config.yaml
num_hidden_layers: 9
hidden_size: 256
n_experts: 128
experts_per_token: 6
d_expert: 112
d_shared_expert: 0
hidden_act: "swiglu"
moe_layers: [1, 3, 5, 7]
router_score: "sigmoid"
normalize_top_k: true
routed_scale: 2.5
balance_loss: 0.000421
balance_bias: true
init_std_router: 0.0171
lr_router: 0.0014
num_attention_heads: 4
num_key_value_heads: 4
head_dim: 64
vocab_size: 8192
norm: "rmsnorm"
norm_place: "pre"
norm_eps: 1e-05
positions: "rope"
rope_theta: 10000.0
rope_fraction: 1.0
qk_norm: false
attn_scale: 0.125
tie_word_embeddings: false
parallel_block: false
init: "normal"
init_std_qkv: 0.0382
init_std_o: 0.0
init_std_up: 0.0382
init_std_down: 0.0
optimizer: "adam_atan2"
learning_rate: 0.000783
lr_mult_qkv: 0.5
beta1: 0.9
beta2: 0.98
lr_head: 0.00549
max_grad_norm: 1.0
warmup_steps: 310
schedule: "wsd"
decay_fraction: 1.0
decay_shape: "linear"
final_lr_fraction: 0.0
batch_tokens: 131072
max_seq_len: 256
doc_mask: false
train_tokens: 1277000000
max_steps: 9743
dataset: "wikipedia_en"
Below are experts of layer 5 (counted from 0) of a mixture-of-experts language model. Rows are named router (the router's row for the expert) and show model dimensions 0-255. Each number is 128 + 32 x the weight over its row's rms, rounded and kept within 0 to 255. Numbers have three digits each.
After each expert's rows: a language model's description of what the expert responds to. This comes from a sample of Wikipedia text that the model never trained on.

# expert 18
router:077053091134130116125112079163062162122123124093079103166108080165096121115184119118087161134172160118105129163094075129157079132145087093113161066139139106141134107124090139114195145154115159129185098060138124149129112196132168106133166094103108172077154063092109133108135131097116151128175152145100091125164116133169140099086053105098124108069140142127176161130187102161140168131099160142088129175076204152105131115120174056142061070191142152142133105122117146135125123140169159133155182167064101099104192145161091122126108066135132163139153115088134155135074083093131073138156153109107087110175170093109116132149122129109126147139118152142115163121131137180094085168146139147144095113159146142143146128145094113131186131060205103170111131107129153065154124079090121
What it handles: The century piece 20 beginning years like 2019 or 2005, plus award and film-credit words such as Award, Best, Nominated, for.

# expert 11
router:045111135152138117111105080177087108124146109125122108187099152188128119107236092142078147126220113097117144171110130107130084104176118064115081126124105134141155151063112115129118138172098138137149095068116136139146100119103174098163161086080125117161144109076103132109133150126207082099177144110146117090175124164160111136102072104120106113095198101142162105136129110134144113119133151172082137122146182145061125108086124069111008110122137144131085116121167102113141152104184129155076183115089116078094209154170113140160102130139165094096117118167162119137136100097113092109122139071101066111143131124109107182118149131110111116093118115163146103163092102147165074161135142153122068061160081129148131138128117101149146095147160144140124066112093147093091123101098137
What it handles: Prepositions starting a phrase after a verb or sentence start, mostly in, on, at, from, during, off, as in anchored off.

# expert 27
router:090125132129138122156133120209098110149063110125133082165126101144103129130131096090082116163184187154117132161077149075149108088137147090132163117142108132126160166124067087146131109126127118129177107115149095143147118157126172124163117110131176149148129102077113108143129164105117074139137149095123094131138151162156153140098039127125112074132176170152147199138192087163114161100120160177085168151124225172105122111055145089107044126129124098114138114142145121067135111141170149131147166121139107100067157130165138127145083083148130120114123115110069146160131111136190107107110124084117057154165136154133111192157153139073091159101055170154164112150148153183131077187181115141135115042128114176147098158146119065099124178100145090150069134117109120076133123101071099
What it handles: Table row ends and |---|---| separator rows after header cells like Date, Opponent, Score, plus opening quotation marks.

# expert 60
router:090093092165094143101119111165118137093117127156127053182079119134148123172114143114087132111217167132132164171080111078142108060177165102095093144081100119086140112072081085169102143128088117122158073110111092083090038114091170126170197149102173152085103116056114127096130132080124113132148114105140111141147150132156089121080067131111131106127157176165151145162187143135110167152147162148072133130115196168110098101072109068116102101198103146133145054096111133075130143121131083162116159168161110093123123147181138128186130095155147129093111144101137105131150094088122074151171125087122093164139157114111088163117115105140103157093092142113149132180159185156106069151149168115109098070141132133109119150100142097168155152123120137151108095124122180061115145151107065
What it handles: Single capital letters starting names or acronyms after a space, parenthesis or quote, such as K(inross), T(IF), O(asis).

# expert 21
router:085115104103117120157124106178102127086115095151135096179109132163100152177115097090137139108156108164137083187130130115110069088194115059122132135082103151094112121122112107154156154124063128108164145093127127129114096164136184101191155108103138109110139096096102133107142141121195154095142115127136088137172083133169165084126050113092128077143159133113155141158191120142092193150133162126114150124132221131118103114051163052101000136115131099117139116125099152119172130122144067163179141131137122084091171134146130174120090112120149129126144114120165144134093085157165075126122120089076084148144103130141119169144136106118061154111093156109164124159127104159097083163108145154057105094142144176129081117111115082101163110070140103165109083123095130111167146129093063
What it handles: Line breaks, dashes and == heading marks that end or open lines in infobox lists and tables, e.g. before Incumbent or Publisher.

# expert 46
router:100114096118080093132126088177121079094151100116152105166122141147166115112119121101019154102189132141086127149078118110124065068153124063133040132092106114074150133048087098109148113125115137131146124059124118159114137178128144093166144169096108124040147092087097114142150137117134107143128127078150112152130097164189188127096029120092092128093180151152170158184147061147113145161132120137092131162105193163092112069059129069130067124134086079169129123093141179134101118133191111147157140106140143047089138132154127140160108124159123171109108112159109139155109127140139113098120081102112084129130130111142133108182145120139109082107105074132142159136117148114168126128138160139153140098172151130124149149193122088149154122106152126166114085156125077082144125118066087
What it handles: First names and mid-name word pieces of people and places, often in tables and lists, such as Robert, David, Nat-al-ie, Den-z-el.

# expert 62
router:057078093126146127150098044109134160124144108095149115164148164147167144103168110111049179122154139175088081133122111130140056108173080075068091113131105113151130088085098105155173116133082120149161110088176099108137085150074161077185181151114136120102128105101115083170115100110202117150125125123108111113152132175171151118051056084087115059109190169140142175161167131154091113146144145161118121157088188164091074105044144107131069101136104118167133149135122152047110141122132116130103148168105146073103143135119123124131103119170140123090124054111117115158117091125135105109098103113116089143147124115115086138146177094087126175110106099157176113144095165097123130140166114124106103137144141172140099134082132098149195132105155117151146062096155120090167158128078077
What it handles: Surname completions after a first piece, such as -mann, -son, -ić, -berg, and whole surnames like Smith, Brown, Jones.

# expert 10
router:072119103153087114157107064160100134127108105115101083153123145143192151112156135091086127173166162140114127159075116100112055068150155130139093131102079100096177112100111094135174120171116070163160128095139136124109110143093174095194191087120177189115111107096102139111102141097162109128123168114165085134115192114180140131085038125135171115179182151164166194158151102130123175083161146197109108144122179162108103057060125111075096116147141094145114120171110150093097165113122112114139174134119112071124126145156134132196112143153172137095123121137100146144141131144113081097148114079154082165133133149128093190172090084124097138068136147143138107159133168111118108154126134101080135091143161157143142146098145079150168151083160138155107087092122141059139169085073067
What it handles: Pieces of Slavic, Hungarian, Romanian and Scandinavian names in football and sports tables, such as Slov, ić, București, Jagiellonia, Allsvenskan.

# expert 38
router:045117076134116154131066145198091156081118128147121145147149154142133136072139087091071159116157097146133115160096108119175090093146135089122117112142155121117161101121078122162083140131161123134186130072127123141138102154110226118188177108124094109072154045115102123108141141153160087107154136176110086084117161106123142146096051116123130044097154115138166153127188095144135152082107139167117105134118143199103141110097171055122043122182162079150096141105103122125149122076153111113131168142108109108112148107141103155133087059160168124125136087138118137121133089122117070163187097051118107125138099097145103121148139142085068147147098104130112102180106136137139056158131118139114118087162143131139089150144098082164149131135190056169101093143094131085132152111083084
What it handles: Numbers, spaces and headers inside sports and election statistics tables: goals, apps, votes, Winner, Candidate, GK, DF.

# expert 45
router:124109106160116141102127073191089127112108141160141120161109146146164150119138097110099152115184097137128185179100111137146102055177053064133127126109096125085165152127090073169146091160105130153171088140162101144125069154115193111117151131122160098097111098047079137117142150041185132085121135127136124159160094149162145116069090161136101112133126101141136189133133106139122172137150173151191128134157179181071089123067136060022039113152106114146142109137133168072120128104157108153134113128129143076093113161180088105137148120147130102110110109121101127161158061143127140107108135081120097142131195099177124175132133087101146105073095139125122116144105170130085108143135106164146071110213131157143146136098073068111165125079125103139114071111126111099150118133131120
What it handles: Periods, commas, semicolons and closing quotes or brackets ending clauses in prose, often before The, He, In.

# expert 51
router:095134039170162085174117146131104179099119108161084107138112109162173149143187137114085131177169113119112091143082100088115132054159111114128123157137119127122160120080068091156141161147110164153177089080085124126143111143126199108115160110120160108080119049099120090121171125097123073104138146112095076122153175161154097130115050099117103121135155162105148115109178098196130208121186181150082106125164141170124076134096157054101105099177102092140109087103061114084117180113151109126130134160137104120125140122170130136136119079110136128124117107122131148138141096126152087171159122074114118156177139130188143152119096122071105138109070103155126193141111131163124123144166100173066075113137096195119074131103133069155132139095180140167103086087108162087108154089118099
What it handles: Opening pieces of a split word after a space, such as b, t, ch, sp, Sev, inf in Seventh, infamous.

# expert 35
router:117094099119151108126117139188083129112089096116151103133123122143144125088196057156061115119116119133109176135089119121116062034148071082129071111110109129102129082118101077150125102150109126145175137109154118153125069169151215131166163137123167148102134114043103124126164142132173115099110157111123134129175143130175152134070100094128105065099167175132171160135183108170126165155127151153106158160122204175089113109061123144218046068151128074145095125151117154126102136085181101155138144108105117078099163109098103138157134117153123114103176132161123134138119081099133082122131108082104111125174163124178095187141073123093137125126101135130154141151139137133100102144184107139138106100126096192118126116125076032097152099124092113146099067097136147080132145142107154
What it handles: Determiners the, The and his, her, its, their, and possessive 's, usually after a preposition and before the noun phrase.

# expert 25
router:079047082138099112147107102118113149135152130136163122136106163176158163125185124122051142124158130169072098171113118120129072125192125050108051124092094165075158075093108145116154085158089132143146110070194115134128100169087160080164198101096138137098124082116101127188145100090161126138116109122153124122171108136135173130087050084126089076095195109131151216129155128149109142145117119162077117165117185152079122094094146080110048070164099105144132115148125151098139147093141122176105134157151160060076170139133092159122104158181148101096111055159109155156140089123132122115113103101127084116147131098119087078140139118075110136122115089156157136122132127097100134133124128106111105122124128189147139148105105061153195118106145116171140109114082132103175087132097122
What it handles: Last piece of proper names and institution words, such as surname endings -ović, -sson, -ov, and University, Stadium, Oblast, Festival.

# expert 54
router:086138083113096097161094077181071141157128104129135098168103140168095106162148133129050136140180169128084123204103106127079091081101104080142118121103110124113134116147087143132112131133104130168134102052129103136113080146105192085148120127140113129109092076078117114108180158094127181144083148157143080118148123157166125108141036178130152119123157166127138164109163112107154165121090142115083103107138172128111107100082125087120055076162130145092106112151120150126167090106114137142151138148113118104101140168156185164174112071159152113104204111146096124132135130184105108115117173056102129115116141110161123111161098102074119162102102152138186144128116152131104144171142128183117131084111145186168147143050075081130203146128152101213102128146065146065171121117150058
What it handles: First pieces of longer words split into subwords, such as Prim(ary), univers(ities), min, reg, compet, and line breaks in lists.

# expert 61
router:095144112180125104107121103175076146093111101095090118142117095142129143144200136109086133154163156161129092136115121089131062119179104074143091160162123105076150121068080100192128152131109102127188099084123069153186087137090166093129169102131153159092113066079089138154090161093159116107142106124148116141197128131108145123129038123137117108144147107171186131106170097146132165083159151194074111090126162176079106148093149128121043093203126117190087146123115160065119135146120130163120141170143164143130178117134109138168111096111162105085102116156140122143082035060116108133156145109123083150167148149103107114175165121116121116138087118149147154125116104132146090145125159138142073083157113162145129137116095080141192151125097068155118107082117108106173130092062082
What it handles: Month names and time words after in or the, such as November, summer, mid-, day, week, plus spaces before years.

# expert 41
router:121142059140110150170097130191108108114103098151131099133091136168192116116123122098087162095204118106127105140150115131134094077145130083132114149131104070118163084082096104149136137115112133081206118114146115105124061118129164075152185053084131162092121079055071149092126154106125108123119154067092094098135149132152109112091054097109113114067126143124170138077176101138111148117137130180122118171148187174093132108069143045143058098198152057108061122106141123143121168122147112134108199126118164102095144101145111121159130084116108110104119151117160152113162145092136116147175130102105096160144103153120111119102150113090081153116135106132114128133158143153152111133151090142067101069126124135103116177141046090071135128111168076164138091132078159084108154125084062
What it handles: Pipes, semicolons, dashes, spaces and signed numbers inside data tables and election or sports statistics, as in | 149, +46.4, 0;.

# expert 5
router:081150058154125103111102094162107133099100129158126107137125098149139109133169122133078134115131152131104148180100127125138084055128085095164082132114117142109102115060110130190103108159087142106152061104098113127174085157096181130153189131103136126106157093027108127115155121064150083126100134154148078153173107158132100164140035164094102117101151138136153154114147146120119134119127124161087079132100176175059121094086148073130011058179126098138128152146128151110104103130124169157172180149119110147093121128146119154164069144136147115072121117133098169156158110090153127153147114130149074102141140123116121118137129117114127151122070157180185129170141120197078099154132113121142165067140120185113053156132109071131174116129119082184130079106094171144141159117075106
What it handles: Country and state names and digits in census, sports-results and infobox text, such as United States, Canada, 8,324, non-families.

# expert 19
router:105108072140091095143065107108088168121100158152141110134100052111131111120205147126045171121168116154108090153098126134110041088179094123117117113089109105071138117105099125118120121135081088165139113102173067139104128159114183085107161171112153129043112092107078136117142136111159098123134142113144108128164126171133137128113054128143072086076161140159149187166177104149124172145139101124097121158157155155083141100109141078102051073161155089112073110129081122122121141103124115181153186143100108084077142126097114136158130112165134118114101109176147108146132101097101110141170100075127064108177150117178120132144119116107103145125088154145120152163161096164061103164177096158112081099121167161162102133144052055105148137097148102172126129140097130046175144153108124
What it handles: Nationality, party and job words in biographical descriptions, such as American, Labour, Republican, politician, footballer, basketball player.

# expert 55
router:066126075118121083115108125189093127144128135108133075147132098162132142129186123137110150199171134185102165168102114090108071102142096120156062111107119118136188116109103085140183137143112126131145095075136133145102103180154163070119168078107144153088122068086057105122102174088139092146131108095105105157159147099139127091100040106114086089146151163087158113119149140123161170118126125155104131127110157156080142095105117085108111089129140097143100103104119135139175124074153107170162163107094083101120146114176135159200134094159090167105105084123133120160067121109078076162143112080063051154132129135183157146100172074087112142103100130177151131155104094157131059141148098152086083108133108160121172143139125096129176111145194073169136123185135122095149149098091053
What it handles: Word-initial pieces like con, re, ad and pieces of Spanish, Portuguese or Slavic words, plus year starts 19, 20.

# expert 4
router:123120073130096093118080040152105117091088126104134121180125135140179129144160103124109155160159137101108121166101147094104077114181106086132072100086121114074146172046101160145132093135119100093156129075144106130138080107118190079139140148092118113041146073053072097136138127113143108141115136094084121134166111176178157090088061091056090097061113182119179136134165106169093187114154172101135128144170165176099069114058105102083076102151185150155109147123136141137124132104148144133121160086070156100126138146147169118088110136155148134141112103119163126119101139120125122162156185102100092100182173116156113176117107099090139096109141116113126175149105162143146105146173132112133126113162134173098105127139131082100142136060169074153143064145115126083159157071095111
What it handles: Short word-piece syllables with l, such as il, ol, el, al, l, mid-word or at word start, as in m-il-king, f-il-ters, Ol-atunji.

# expert 16
router:082119157122132125131100119154136164108118121186104073164141141199135183118218116114107157107188105140118117159119112107068077045151150071131132092115128118125153135102105142117170149127126165134124111108163140146129100146123193143148185112109140092082070097098116109119140153113130094128103148130170124177159130173161158079088045138127085075114140218075228132101190128122092223099184158160156148159136145192129112125101128089141069062187125125121078147164139154125128116132169122105139163131114151144131169083157092098129129147170190091143106106154134142176049099124144132141112137100146126129158140137161098171164118104112135137128094137136117120155100133176133103140165101148074112070150074139118099162124098125148195131107144109179121101084136125098149116083113065
What it handles: Word-start or mid-word pieces with m or n after verbs and articles, such as m in solemn, n in nor, em, sur, rem.

# expert 49
router:104098089143125071160099114167094156062097087110094078152095131128116164104140116112098150098154114147063144156063147101127060077194085103140078122108092123139127085096091111186148148176039132116176123095123090136148088099069185111166190139111155145121152082111105117150158150121201118120109081094145150101161165120157178124117042124167143144080167122127140149147164164132139139146171138138106144176143188143056101138078179072128052045160082124158101104157136155091145108133176092172184148107162096114105164134123098178136103133131169154081171104091161158139105120154160116139148127086136107135133120112183092121118121116119083143134115138150114138147147129132123148122149088165155062114123106162109152144087134095130131165133144157165175084140088172109176126084078108
What it handles: Pipes starting new table rows after line breaks, plus street, railway and landmark words like Avenue, Bridge, Station, Historic.

# expert 40
router:113125075185108137146118067182114153111112106131126155130134175141178158154231098139121135098210133129105132161115092131161080111151081092143158116124040101082152175099103137186161122118112129153152123113138131138180082125117201104159141156143143109048162090054083154119117147116157110097131093128109141139167109189135133144079069122127131091119144123122164166120144101129153140153089115175126133176098226135063112136079144087120055112139096117157089133088124120077109124103195118161098129158160037100136134121177091136155108122132101142128127088158138117156139125134136133122175120073106131171153133109146114131129151062124114119140109142151135145120104175129098139160124122182113088032164108173108122159087089079162146195112154102183118080134112124061140131106132109
What it handles: Commas, relative pronouns and conjunctions opening clauses in narrative prose, such as which, where, who, that, although, and meantime.

# expert 23
router:128099037176109120160120106163110063114116125091151113137100139148138147145180102128057150108156134099135136137091086166150085111168151075126104071116115121066141086070096113122113155154133115115156103107184079155096118139120154113170124143101135165108130087051078102118120124086132142110092122131109086151148152137132169162123052142096094066129180162102139120136174093147133220105180117103062094166117144166088135173060136072114083068143139094182099118081137161135135114098220128093144170166136099118112142147097106209156142111158168126077188115104135173147151068128172100145163132113084138136152156131101096163132089147122142147122127146137147121164120166154097134162150078150110137090156149202127124128107086103078176123139192124159122089109138154064150128136125097
What it handles: Quantity words like all, two, most, several and percentages in population text, plus a lone r inside names such as Forrister.

# expert 9
router:064106109158123136153098092162125177097188098176095084150119088141136130117136107077060139130154154119100129185071072090134094062173102100126091108133120145032110119083117134146155117135091153160210143079125076105127084115080153099186117136091105121118122077092104188125172148133180117113087097103180158217128155177192180157130035154145150114130151160123137167111148096167104148135118128154113124146114178161097115107090095119113097107209113125151096112175133172138157131094129119158095145123115125073149089105142146123145158097119145156093146138123127150118093113176124080114204120122159111129130132112122073152129108108098090064093098149159129167164119146201150131177129133194128107138117144178134089155168115070163190130121130117154144107091102106115128123131090084
What it handles: Region words and name fragments in geography and military text, such as Central, Western, Mount, Lanc-ash-ire, K-olk-ata.

# expert 3
router:091079068121136148147104103169083111144100117131129086162107052193191128155139084125078134164169140122112142194110156130154104064181141121105140131118091107111141116109104087133140192149089159151165092065139123161092059158118216081175130128139142177113145096071149134148153138082147155120137101124113080147142163121145122112118051098098092063100134152103116110138189087101121176153133099165123122170124190210097108136086119075063050107123135094114141105143109160112149173174146166112132189150125110114119109133159162148142135138114142165091107136120137188176129084118167086102165121082107087140159155155128118165135144161105076148147063143120107137148125161132129116143178115146087142075168089125129113146123081054120169162103120078138147134166109141093166126095114066
What it handles: En dashes, decimal points, parentheses and pipes between numbers in sports results and stat tables, like 7–6, 61.45%, (q).

# expert 57
router:080099062159103114161098125123084138129139135139120111148095166097102119132147148144128153116197145143081123167103100109197050045201139117148116110083123105113130075151088156139142113156088106134145109090131070098117066159114141125141195130142147152098127084068087122128117146108192110092121112133127125071153093111158134100050033143107139131097192141103181150124165127145099146119108140178094089165104205152091109086100115102060066090168102135143129125162135127119131143067123080105118138149102110099105148106153093161125122099155156142144145161099127122127098135108166096095158135080132083166133147118132121116114058160101086138118123126141131139169115194127124111149173087128097134054131144158176154131135079062089150139114151133190134076105143130133148152057065052
What it handles: Capital letters and digits inside codes, call signs, model numbers and route names, like KSTP, W267CY, M.3, NC 12.

# expert 39
router:085124076165122137092101130159076141144113115127138140176133107126113109128165073125092129132183119136100131144043083141116099111194074084106106141130081075098132122083082174125170170124133144096172092099132078154087107127105183123180144158091133170097138076073090127113142132076167131133154163115186131130151123160165195116127082136081138098113143157120104212143167104173107187135107162142143161167129176127079109096074146092162082070197085144183072127112111168149128128110151111162137163147096122103120124129162127137148096102174151112131166108122136105138090120145111076125161083106121087124174118165155087200141115126127131114117086112125113160156109110168117099159155116164059159059105166202149120167098112070108173106140097066185117137170111124053147138116115115
What it handles: Articles and adjectives before political terms in election and government text, such as an, government, federal, civil, political, Liberal.

# expert 47
router:072110100113118128126126092145094182086134085107128076171138143163147125158162110155065159094212123136066162134039118112152103075128175128117083135061123117096122119046053140176160110131073113147171119089147081147125098150119199092142171076109109114089135081119075089107123185139161141101127109076156098119127148098126122108056053114105141111105141166155173137166197122161130172153161117167115148105126169146107087125078109117130102081178077094164110091113104087102145166092190139123139151132110160074125099126143127113138131085163165193097118136104137145128157136110139150142143099074061119125119122072184120188138139074093091137099070089106170108149106138130130119162144100152108139091164110156163126143113092112134146152112147138156137050112133112087131141134074114
What it handles: Middle fragments of foreign or unusual proper names right after a capital letter, such as Viscont-i, Ald-ers-hot, Par-ient-e, Onguso.

# expert 14
router:100108081115116120136081109162142146131120130129125091145101137158111107135090106107078117165191185151113172195078126109120093088149125038154151095135100158123164178110076111178166101158116119154154092090148107128138088143097172112166154121132146143154101097048087115085168156055117138123130115096134082127132161166188128134084036092089105104132184170161121177148152138169139174153139144151108123131120199159090083116099143055104033067160096122113104095100126151107125118132088100108120181148096155118109111104190111156159101115185145115088107118135098121177133127124138061142133149048103083118142143142126143143134137148085129145125076101120145121168160108162107119153200125073136125081163102165119115168122119066192098145091135138180129111140112182145160139080107156
What it handles: Opening parentheses after names, en dashes joining two names (Beltrami–Klein, Kars–Tbilisi), and heading markers like === and = line ends.

# expert 29
router:090078097153063060141067096154073130109135097167120131156143093132116138127203139145093167120155141118094126143084105119134058109181112096142052135076096098092162082072104130189138125153093083158160101106168086147176097131067166103141193131102159151074117080084105164161130145116197115084119136123135098116181124128164180093102057137138135116112147097181156222128144143127139148116131181184080127158151189168093076129088157115117042092171079120156123127164148169092144136149124072137131137129143134102080165109155103157140075127144179143088139135141154098125127077102131099128166120109166120148155133142129084119116140071104112156102121110176153153147152147133093106123153118152110126125115171156185140133148086085116166163093115119191104098128136118107149139133053099
What it handles: Place and nationality names and their final pieces, such as -shire, -burg, -ian, London, Wales, Railway, often after of or New.

# expert 37
router:073114074161139100150111089147087117098134101153128104181072110167158133067204114142078093139159120125157086146081130118143087101140109099145105160149115156131171143112073084165100114133121137137175106061172068143138088154136173102098176111137140153082134114111076157133100122123173117084099169115169099124152136145193141113120064164137113082097175165153139199119178098127129166125122115153091124152108183159083100146114163063086061145160128117127090154112138125058113167120134094145181152119089094103083167127160104144140098093089167107114173104122091168144169117109099119166195099083158136148178124115179080132155097091124122159126132129167162109169090137114105106153157066127089154103153131166148123169155088059163166168125207081162095102150152116101180117095095101
What it handles: Plural suffixes and plural nouns, often in headings and table labels, such as scores, Seeds, Turnovers, Awards, people, they.

# expert 20
router:096103063166114126097101087146114106138087120153130138145095108156113148130206156125074128079190136192098139228136118116125052048172125075150077120104090103091130141091070131135148183124079165121146141133142135137152082122147147103143184136115187149064140089063076134133093107127171100119139103166127139144179131142122142161097042105113147086108159150139148138117153104111075124091127133173100134161132153139094084099064161049047025091127186132154109172121120145148115106086130125129129159165086076100126110116126066174160142113143179130106141154104110119093147121107127077113145139121069113125124136148109120162151158105156114111107139080142128136115088146135102082123141145103075075107153113126161110140093120088138171114123171080210153098101097141126144126112141142
What it handles: Adverb endings and adverbs such as -ly, -ically, well, again, later, often, plus digit pieces like 19, 20 in years and scores.

# expert 8
router:070142116105119121167133090140107135131095087148091112161122096163112095113158091082094162122161124132097176176104113091136094074165080112140118114122097113078131091060104078177157148188057094162185119119139098144123087155103174096197157114108153147096163138075077122136133116142185107092155123121124099088182193123153172072076074110115095101069158097131156137139201119159144156118136159114133160153133216157101094141100109073163085110195157104164072095125130102095113107141153080117142125147105107114134128146157096119122104073139145189100133164149115158118152136132125075095156083077097118130164116104161130158151124123093094104120081151145144118189109175149120094143184115161090087077130112174128089124140123088139208158123152139151153072101166150097176162130076085
What it handles: First words of album, song, film and game titles and section headings, such as My, Love, Lost, The, plus heading == marks.

# expert 15
router:079122129096087087181130108188124151099108132135100074152140116160115119152139088081079186127153126126091120173082119119120100069182105098140109122051073117075157156056115119153181116147078133134162108063138077134112106101107159124171145124077156108074091100121126141137137139099145141129147141097155094136170120142144130139116059126094085111088128164128149129110157144121161147135114154097066138143093205134107124121095124044145059090139115125163094052119137162084152127148134092180150169091138125110092123162132152176083118059157186147115115085098079148138133124109128097102160126104085107207141137151163063138083152070108087150117104155120113135153116187147136091140153103143141132116142107145156129130059160084098182137087164108169112061159102072116183151105080084
What it handles: Latin suffixes and rank words in species taxoboxes (-idae, -inae, Genus, Phylum), plus pipes opening table rows.

# expert 52
router:126156077146080097091106104168075129138106148102124034151109138180131090171118134123071213114171159137124119155082141101172092103149140077130080150083119083077120114093097095141169142166146103110150124166144088081122066150103163065137161199094121095073116072072119112111144110070123158137150191093133091118150109156158150134092029187125138095097158160146119146150170098106138122096183102110117161124142172167107089129043167107134063118120137101124095129140126157079118086152119124148175189119135142094107117136197100139158060096146156137150149134175126112127088084108108118112154109058142075153138127132132121166135126095117120106100107106142168138130114152114137086131109123123114098109142145197133111126128145106100139148118181085169115051154107130110153153090088059
What it handles: Capital initials and first pieces of proper names, such as Z, G, German, Arab, Krk, plus dashes starting infobox lines like Alma mater.

# expert 1
router:071104059108059158097133112193129124127131117121113125141127117139175143107128126124118136112199133145120084174092101110118096072165134079073071142137140135126102082113097094171109102173134074158193125095130131166177080139085166104127163115132121138092121071064105137106121127104165106108101120112113112061140133159181165142125053130135105095144147127139202169103152094163190128137112139147097111123119178178095130117056128107108000054178107089130068129157102134118137150086141096099103147125114124099096145097138124151192087107150137132101124100135138159159148071135130105141172068077098053148121090085159106135140085140089092083164116114181120141154115133096137088157187086161149121133125115161163104115115132078114152163137138092188114082128135121137116127110083078
What it handles: Cells in sports and statistics tables, such as decimal digits after a point, country codes like GBR, ESP, and pipe separators.

# expert 22
router:100149117098140154112093096164079083111069123160104126202144109128119158166144115106051190119168160141102139164126166109109021117179144127118136066113127133108138129089093117158138150126084116136188105067143141087132108149131194098161106091126113126112113134081131120118182128127133137138112130124130120131129179146143138111113062102083103098063146171149135177140141070169096147109165116178144106141127205166110138126111143100092040096166105109104101124157089168107130114112146165165134114173135114143098166129135126104166105144164135131118128131148135172157169120132117117085159099034160103169168164112108107119125110118064100162136069107169126112156152112134137032141190077146095098055154085145144124142127114087136171184088158055180125081145127139100139126127096047
What it handles: Line breaks ending table rows, list items and infobox lines, plus band-member instruments and roles such as bass, guitar, vocals, music.

# expert 33
router:112085106151140116112103114201093122101099098121122107154116106173134133097245079162066156140148128127146137168104118118166115084160089085120052146141114104113135112089084104161126131150143117154167114121130110128141065132135195160174184122119143135126118071055099100124160135143194125084098141091135142155150158141199120128091094109121114080095156154102129161161193104141133159168162142144114099168081222161068130131065132143197016122148133075186126075129130151136104131063187134164143151134105120070094167138106133106120148132136159122095125146104083147127063101103146084150125123100092106138146135145145103200128103118085131136125117160169157153126098128130116144146135107170113114053153113159098123176123109073136148138094093090136107100106113161078123121138069114
What it handles: Mostly "the", also a, its, every, each, right after prepositions like of, in, at, as in "at the present time".

# expert 30
router:082115120134066146127118113156145136086103137187114143151136076154154103095173144101056139143200152096107142169098105128131084094189067062111057129123122117135162141068087126154120093155061122125139093101115137172120115135129145104138152120071204090084109115083123101116123102168196102109112176127129140128180163161169152136142053145107120117093131171127175156113166090115137175056115149157091131125129167128070122158073120101082011086136113095103138101112169158064108088088136132174091168158091095124086112097135089109142148085151135124133136118089125173117164115120096111131170142099111112126161140097136105100151112145104125133147124104112181127160104187170138079147110184116132088067123126139123158134096077078119155088099201134171167120116065127118110154130122087
What it handles: Past participles and adjectival verb forms after a noun or was, such as known as, named, based, located, used.

# expert 43
router:117078090164098105126127147201065156105121117135137110170118103132140142100213076138076191103160120119089143147105153123123089088193071073137096124143070085088138190073088097165142152157120112147200074108163066159113055114139154155138161135112161126080110136039078130146138139146149108133121109115100108137168169172166178123088104128129116110089150152149150144142166111159120155131155144137136096168102181160068083107052112101178072101152103121163086085109147171108118108098178135172108161154114120114069104140141119119178128103186145149064141157139109133120150062121144088145155126093082115149185121149161077170116089123113124114135113089140149156153116121152110086142159120137132105032132139145130120144137107075077157146103165111173111080107128149075158137126123104
What it handles: Function words the, of, and, plus quantifiers like various, many, other, in general prose, as in "style of", "among Filipino".

# expert 50
router:074145062152127144140079121152150194114112142133107076169102070203133113137154114132076115141173147158123118155153128126100052100145107075127103070133106101093150112099087117147105147163127105098168148060130097110107107132095194108145128119155117112161147091090078103132106144145156086106127146096127088150115129129181178161105044116112119112051145207120117158120131102122117147152137109141100157117155158130102128073129120051060060169164097078167065090082103157092090120128123150167145096152138142089115145150198133165136162093146149103131191122104127125057126085117107115130165124057108100140134152136136090131123097104114128164091093132156176158144122134120080117190089099159148081107142130172142104190137059046163165130099142123159071106103146103102140133130119079
What it handles: Common nouns after articles or possessives, especially kin and group words such as son, father, members, town, map, census.

# expert 44
router:063107037130162107101090095171104110140113129147112074135118091126142149140176131155117124169146159117147134177132128170122058084153119078121099179092101106112150124121104090136104094104135139155115155123148079126166100129115188110172146177089125143092131071071046132147168099123117075106113106130120126093199110159200182154141083075122128112133164171126149150154153140099134119129095076136085100126115181150062093137071148061104077080171124106177072119120130166034123153139150103189138158157146124105071180111173109160130122120135166123100116147118128121127124134095125115108160094118149141155194165112208060144161106152126097120114092144155123172173155128179139142158124110139140138118122130160101117139115087055150108115152117069194146082154105106152154121108118054
What it handles: Subject pronouns he, she, they, it before verbs, country words like US, States, British, plus parentheses in climate-table temperature pairs.

# expert 59
router:096095024126110154109140116152116097102133095127129084158047115150138193130150124105100148098140148122108126156079095085147078076156157119141096149138107163136147127132074121135155119144091145133147102092110095124166071146105190121157180092109171146091129093093095117095103120127189117112131095103116114107130175151154167109107055120103108115069145145123124122111176123136128172146153120132102106179131170208087131089083152072121051072196143081157107094166109133123113170072134111133120096122116139063090154148164085116137129114119122133089105090073156154109142116120149091119109123047143065161127151164115097176144084128159117123159107140172168126119139183113129113152168136148079095133130102195105099141112071106103134163104138058198135092125064188111132112112068061
What it handles: Measurement units and symbols right after a number, such as km, ft, kg, cm, %, ″N, plus pipes in numeric tables.

# expert 6
router:146109106144161101115099126181135061109067128136096146168145143187102139105140105089122137143124141161110157119106128137112118069142112074107137124084095124131122172135085138186144095151132118177184124097142102176125054120107183145156192090096167149113120074067088137190106117054177097119120145149122093163174158123210148070090078119128134096135176153130166164116138107183130165123157129130084143128138215133096100106094134063075037114168093027123148104096129097109098121093143073167169138109106135119113132098190069140174123088188136113091105125161135117097135098075166091123142168070120103107157147124126110134138150129092167134135096117111136142139089165139135103178177126131120091098109167144141134144154059050125149157122149103178092127130132118112122159106126135
What it handles: Closing parentheses, quotation marks and apostrophes inside names or contractions (O'Hara, There'll), also his and her and heading markers.

# expert 42
router:085068052132129088147164055163094135128150093150141070180141135173160165166128128088070164128152145128137180152077101083155070079175129080126080119127112113087198130062116130110109124110104104188158122071157126179112097143123179103164168137094133175091134103110096115116125092114119115128126129122152149147106146173131126077119020135124076086054157214150144122148179111146105153137088125184087131131114158172094107098071108120091111093185100081146102102105114137128157156115164073172115165168138127063104130141211086111113138107156129129097122111116128098158127143127151125093120130064094087163129116088116142175138127074095075140081119101107152133158124168109099109146104158126105095089102158161154113146135112078079152132107148123151151078127135166080154110115100111
What it handles: Word pieces inside South Asian, Arabic, East Asian and Slavic personal and place names, such as Bh, Raj, Moham, ah.